{"n_layer": 9, "d_model": 128, "n_experts": 32, "experts_per_token": 2, "d_expert": 128, "d_shared_expert": 0, "activation": "squared_relu", "moe_layers": [0, 1, 2, 3, 4, 5, 6, 7, 8], "router_score": "sigmoid", "normalize_top_k": true, "routed_scale": 1.41, "balance_loss": 0.000876, "balance_bias": true, "router_bias": true, "init_std_router": 0.034, "lr_router": 0.00128, "vocab_size": 8192, "norm": "rmsnorm", "norm_eps": 1e-05, "tie_embeddings": true, "optimizer": "adamw", "lr": 0.0033, "beta1": 0.95, "beta2": 0.95, "grad_clip": 1.0, "batch_tokens": 131072, "seq_len": 512, "train_tokens": 497300000, "steps": 3795, "dataset": "wikipedia_en"}
Below are experts of layer 5 (counted from 0) of a mixture-of-experts language model. Rows are named router (the router's row for the expert), up (a neuron's input weights, with its number) and show model dimensions 0-127. Each number is 128 + 32 x the weight over its row's rms, rounded and kept within 0 to 255. Numbers have three digits each.
Before each expert's rows: "gets" lists some tokens that make up at least twice as much of what it gets as of all text. This comes from a sample of Wikipedia text that the model never trained on. Tokens count by the router's weight.

# expert 10
gets: ",", " that", " which", " who", " where", " when"
router:189092080127113106174072182129115160070123131140141114147128100109131111116135147136129117107099081095093171124175145119156090154108148122166183166153109083163154136153112175138135155123122153103117164102146098130171117194188097081133140176142111104188110078164078172090130171089124119064168144154162132105162155078117116104142107069198105096125113109069104219141142117150151095119103
up7:207089063146123087137135137155128142119164128150136171107143065141149167199152130136160140122092164180116091119129154081111156131126134102115179112131171111161120095073129116165133134128121148124139096169164088064115155117173155090151185146113089087132141156096122186114119170192100062105118172090130068158173141117137077095157149084152096171050121103102152132090086162152151102121125
up8:149113103070110131058088145134087104066145106113151076161130087130088096171130173123178070133128150121126199118117116101151093118105091120143168160092119089185099166144092180126136116146141160152201129119101142058167115139102098101081096169152050146116109134138144132128144134097131102073067119129159086086156157119140107089118136069106128168178136065146124155128118107083148081091117
up9:148108114140118115090093106155133057135129122186183065174109121154064111141088047117115161139100139133121156150135105140150084135161163096105160110147132079173107111169050123122119168165125140052093151187104128142149155120153145127145190155109125115174148120137127147079102116105175138061090184087119158160136131136145098081147127079124114139163136055125125188103098129096104158186111
up10:129098094081145151159112144159112119133142120121109122093142123102172081105038104158160171147141093112164159082103154149158077094113137121169198096174149158072171117155112159183105162115128126146155116177103113093125176169163108153136140146133145098146112149123085086111178176154139177131209100134135131132169142128120131113086115104178156090127196195080091102188177138181154123106144
up11:126129091095132159236069152143126126103128115124134144134151126077129088119115149151123125173144199094161131160175107168107202159145079107148163133162120097140162128129100106106112166122115081125112150062133086144133115160148172082124130158151139065131121125100049154157082142112143227187086229124122148155154119144138138146095113118160129135113159162123127129175132168112160099145120
up12:136084149134113123142187088144095162098071095090101102100125072172135128125074183158068141102119104110192176135130122162154147175115075125103095128117165157138117182137123183113160056097131179123149161090171142145173110131144111106145139174173100142089098092156094142106116147198150066138152111136147170110160091117131090107107130068135140081144119091167103148139216126107099138148163
up13:113070128138165103143147187137078141126106162117164110066133179145173162106101131145130120093123128095159138143177138101083130131120153164179183119212113140177145054158129091141129151114127157095123138149184096124167114066191128154176103131111173143161122154122108166170189091142131091126115171138134088113160177104114157109143098138129131160135077074142119082185187071145070146140138
up14:139177090137097168151200182170099187077158154131128093108089118080131093083096181125120107140149173154116169159177180196107156145191111110133172095107132095183128103157174162131095152131202084134110170130084129112136104145156112158157138071171151134133090192155079122133085136136146102124166154114128092110122084166144116161149138151152163099142109093107128132106149098108137173187156
up15:132147120117135095142130161086088119119135127186109192109115109138175132138102177112112173168140144119125147146151129107074146153130161086165157106162111086172188114159095146061183154162196146107148142097124099102139171103082115127094149103146127119112043156177095136125151163131115156159133161089158108132109161155105122101131107205129056110148189160177104160190126101162166053129163
up16:146101129128104101174078149123134161124116140107152199145121078118120113130142150143139088095124101124118078081114184109128114136197122081106192166101152191108172111120090089116137101079123110090095084133133133111154108075133121148157101070158117140142125119195110128141111128113158102108145124089172144143152109069170071189187128178169187201185084115181097137110116147112126061129116
up17:146184124080121145125110184126162167143147093128138156121141095158156117176142125094077196164122132130153132113088098118158133141134123126165152107112035134179204097183111121125159098133075137138191121151133103130136191111126109074092137215163126113079060177099094128160129191109103203138096149117155129108138161134113100121084110142171070102131144121146140155150112081160156099116129
up18:133146094059095168127097171173129163160179173154139167120079109081082118135146108146092067116128179134088134157122137092120150145100123120129169149122100182150104123070089142147096125094126108150104144093112155021115090176171114077138127114174108103192142154093122196138157165124096076150148100170167122118154129079143117119150135119154137097108187161135108129155140093147146130112218
up19:140165123119140117085137082170151133143118125101096195096131116122141128140107173091147111153117096081187158117209148105100161122097170146114174094158085175155161154114128187128132157136117104153099126063170099117148150124117073079129131119148188155144135110134092144177169087108081156109123076104094104094135146079117106095148184113154078187153176089142088149142093124068171088143200
up20:160143116126146053117132160153145133174110078148170151064171141094099182093137141185123186171113137079170158112163119072120148109110175136149141143186092103138146106146166075115120180170128122176164154145197113109142160119190104070093090102135120112118158153142084199106124129103125118135124197122142185119150135111140096168135174124205123116057128131108172142109162119129144120121144
up21:086166110112126162192068080107138090137127121069156164110131163211109136110151102113126123135142107184181148137123065184128139095111102159164150210149124130167091105174118163084072169111095143084165145108127099127167147128173157099166128101104131117166108117117136120127164088128135146203104169117124112162148177149128132130149111100146106148180125163116097180141179190190149149137072

# expert 14
gets: ",", " and", ";", " –", " &", " or"
router:145025043130143139099090129098111129075116178130093112105060095140133122144120157086107154155143123131112133083195140135141098131155148084115161172164119094132129066140151191136138077143171115061136166115130108096149139110123185111203153168089114099196126127180111183113122150175140150114149111098130134109118079091123084154128145125138100118104124092090117192139144141147119063115153
up10:146113113137149126099044143091131179106145098134097108106156144133159152152155183125147108109092106151255136121125175142166122112115068137183110157091102111139091151109149138134117145186134142149213149116129131096121119211156114133064110130153123134192092074169128115140138117124102133164154105114088135156128098170181117145117105104146178135133166132138183111161132088077062090116103
up11:087167133143177174088135148110198104128097058079125154098121096152107123123095112161097104146085144151124146085131181203151086101124083107110168135131118124117140099185156113111137098143114139116158116107072164120186129124131166142154154121114116110163161153106141127134143151215153118083175108168102177143152119132116108161195110146145146178111189124128162037118214131122112174112163
up12:153088123047126125132137172117083193145146143122103130107097124133177060144089115090155136144174145077143135121173113083115097165100116079119123153147088091106108146138140147151138114172147148136166123181123061099140090062170148064121142124140147122137114168103096187107144186066110101116083180181099116073150148140136133077099119110134145118127115104138050202188114155101157114144141
up13:132092132114149156142154144062193115088130102077081135102121169114160143088133163164163166080164165145127158108140195206180116138140145187157144119131117142104146103162184153112097073094137173111143119138112134069126101119167116100111167121124117132082168116160150182084117067144180147121189135091161123127061087149125100184133187116191126171114131145108167122083143149133109118100093
up14:141095050092102180147172143207091164092140092115135118124030115108136184121111110120100092147168127164131129154113140091133125152102070086126119131189103164132098142103091102161101134113077133124147152118112092100105157174127142133111113184134177107172123130167113099127138082182188080131148153084178140124105150128088100129135119103174165080120099074129118119163167106186149082185098
up15:165152169124153155119115142116102107155146139183077089119109109190150091134117054136115195096118088135106107082131135103123088131183099099136093144124121124090084124158084182112136084115141098109125108088113161156159133148120167129161147141092118124137121122168151122136095101168165135108121146106148107132063114111181145126108188146166163140117149189204187111186160153103055115232164
up16:120078139102185153112143155148115176178075139146128132169088135126123104219134122073126130158143149123155105077106122157072152113176141112157187156125158110106101163160134124136127115112139100082081092156070091092144106148116138076118099133142159088120059105107096156155108168188110151109185144138127128121194129155132108054123092137117144140198075108064091130117077169162132078119123
up17:124110142154148070114076142115096131072110155148149151127114178140181120154122152070115118127116177186170100081177126135129119112150078188175084159118144147076157141145074082109126116174120076051169111102131130135129108182125163090142112130150123145144102126157098128085192122159133137193133114075081098084090193166199064110118122124117122111105058165126134136156132129114094126151105
up18:133105153132136112144156192102116134098134156126112135069121125100157120147146177141085183114166160120074154081087093210142118152190150154080137147107143087102174141135114128023208079149174169096132171132175127174122103106163113050138184089135134128135109122148129141100090127134139086115155109125126115135121120148169109170101188157134141088163150135091173077148163172123161129143138
up19:136151110111112102110086134128065081104147147102104142123156063114088135074100142025149181121097125067112164157120113141194093132096137042109074162119171140125104167140061148095115140125125135157110162076135131118145107099165111160184118104094172131109153134164145102106088181120103127098138154129147150097122101122130117070182142117105193142052166067120164145103145140129144109129157
up20:140153095140131152112128206103108136152132122112083064089115143144127104119088151157132099132075149192086117095166148106192133142144081104151125116091127153152125088124127144105181134101170137148090136122101140081122165151112135136120200145072099128145166142110136154108137089133161055081146176152042224132097153137143140180179091106152177155099175113119132096191179120126140099144146
up21:144134156142154156142130141172174151121127118134117067129122154100133176113112140185137135113142119155116103088124130110160140158169092096155086117093141138122093173146130150128166173168088115137076136116078139129114194096111113121126153160082130108117051173108157146095081119155184105161114153181144117084072123157166140207194127122192105110074150107080083092168093105164113081093045
up22:140128099116150166091116147133099172150173160133097078147092174169167213168133109121115116111136053140093131087191115135130108130111131152133052086153139126116077110189107157127082121112101161155137145118083137137156142150154121113176101182120106123151152214108117152091142069086182136112134156107117151100054153142154145110156181154183097173161161098081140135179128181150124137147116
up23:163129110100160128145154106127120130087138149165050149066168158056140092136144120151154123107201082125122172061158130194124114143126059136148102155155145142074088154143176165126180096129199122083100147138195123148129116143156107075156117105162110142078134184114111124131113137163113118161144158118086143133095122086174127154075171133152129111079145137133159108115158124148203156177172
up24:167127118119109156112095168046076180089115150181077112052135110105132163226111166133096130144113150116150105062114141120080134119157118104137145209105142154131184123165093149115085094146073138115131172130133126118143080134161165143058118131114153141166130103103121159134094141127148087107138143117147106145145062102168104146095101128133145187168116106079111159087161139060130183105139

# expert 18
gets: ",", " and", " was", " is", " as", " were"
router:154080105113185156151100130109112128092123106075113157107106105170130108132114173111118150059137141109129171132158145192150092151121100112105217180097101103182152091146161153147131094144148163096174140112095063085189145125136094100200179128095115127173080111148106173156101153166095109101172135108139156085160108097155104135144140080171147132125163062117110149104168137169152108072085
up10:146106115097106185163136174125101176160165161120127141141063100109177065112129084104087108138185175147123170114152146144149124166117139115115138143159078118051120154131118125178143161101125099193124101148109158133121154128161106067167105108104170093128174151099115176134181127133127103199122134120157054054073172062123125105095113116111115123101166079156093176074162110132122125140109
up11:149092124093138108174147117107152106132161135116148100154146116140125110112141138161152136174088092124150073145067110105108189108094098145108177162156100068093098087096137089165120137146119148096156124144167079159133144131156072106142162108120146117157134137103106117174208097164124096163194133137125065172162134084125129148181128126180145112180193189132086141089152159204113193079093
up12:133164117175090074076150127209104160064126125110138107148143171140144115136120148131148116181122080073073115113089080153137155145125191133113116102134164052180102138134097132133095115149149168110065121149109106119123108190096158123139121184121051146143094127166141130126174180111158130059106121133158140088134141104127089086118105113148108093144138059104124192125078092128127053117110
up13:104131129169116131172076102101110148104180119101155125102105156116109129150143157101061148116135209163170121147133114137136122123162100099102159191105111112194031131092147147106135113060171148085168115127129126098150159112161144092175183156113134140109167118129124170145171113192131156185131099102171081135187173136118121144198146074133133152152130122158117128095103188116105176082085
up14:150136159130122099036122105123186185124161138114081135157139094045150158118146071084079128152178084124144151121144121123088125124130096128181081140141114181130131169124109124116144144153102170154149147139123134078102118109110092081106155131155056105164160117137093098145135101148115114123091117147147196112119103148142110162163122138106100096117165193106113132116121090115071025188055
up15:111104097111146180153111111147114121081163154134174150086109084086096144157152118154093191107158187164109105145191136102162110142139101121106127147101081169147099098164147192120187117132136142098119144075072180086109125112149091095143188121144128113155137142056155134098106091163164176153143093146132106161108138171139107165116151059117111146101124129116111148105144150031078123073060
up16:148174138158158109082074091065117105168110119088165117133123166133134118111110179114094110119086144194093093162120131124144158126123172111148151119120133117147100185164164138129175109113152179096122086081132104134129156125182090126080181128097088146142185051090127198131155086142151146134157141126182142131171158098108146099186138097175146120115147117085077188113052167154180133100096
up17:113142137080143108110128110187107133060181088109030169105044144110131135134155128144069118111128174183156175167127114144157087122137115131085192133091133155171115091101139166186228173094123163169141129117128147074156150169103107129151099166084110154132068096131101114146145133147143120063142104087177090134145124096139139122129120138114151133109118099097103143113162095145179111151126
up18:118114115101143145096146055102172079111123129064097136103148107152102110147124120101100117224137161096086155114117145164134122128122125075228171090140152140135159173220159060147153123151138145133154139131126132105102163116111134163159156160168091142120127153126116064149129164137142141130107119128091158116083114128121059157080120197125155130084101170092157094136099065103104059129116
up19:114139128144181118177163139157128101156131069108120104138151143140171206097097143139087170121163087031082102102077116139070097136108108141179087113134158082173157139081135122124145090153128137100076101126103111169127135132127066113116153102130116166165061136108112139135137116148130097131106164137114093139104104141194111140183165125176059081131140147042197125120152125101163096122150
up20:142149116163162136147186145154175141111118133136152125159161168037101157117161119132109103090083056133085149139122069066087154120128171080152147141107137104174102204127172125113077090115101155134081120135139141155183202093084114156103150156139183102156087104136128157143143138130106179112137211129200154100162146113133123064158138158111148146105110179119115166150089117111154138108125
up21:170119079166137147148170137105118169100120139129153083164160154055142115132156154071138124124085093049106172138148066110140178116153127117146121131131139099095092192106098146116115112093147142166103148082114137133122146221099095086102116182138099126112100115181118136116181150089089135082138129141080117073114162061124137076129129126122148199155135102085102163161064106117133080112074
up22:136116149093159179183150132130122127160160112095160151105184141046093151117142099146111172159116108195116120138090121129091137122120102153125136152135043203119127103087155156114132132113107108159166129106133167105147114105162131155126116106111208105156194170090133214106101143107176099214097092159149158155121150123130128126173135142093127171134049123148159120089172151120098142159075
up23:127123138164165126155146122103188138070089152129167152114169103137157155167191181089102152127113136115173088103131170117135100098171159125207166105131141140173141087155092145163163195125117162083154156090169132091140117109132097116152110140102176114060140144185131086073105122148158102141101099086146077145115127186116126135131114073181114168110118116144160140133133162192101145120030
up24:097114058101153138131097111123149080141092063126105146129109168111099125112087143190082137134188167116115137115128160118134118103106200146109104148108162081160120153150162077103115142129101131084065100127111110101125086107136155141095147174113124146148102134133129133092141125158186142109137148177151160116095065157133076180221165079172121068091088162038123133126105105139140148072087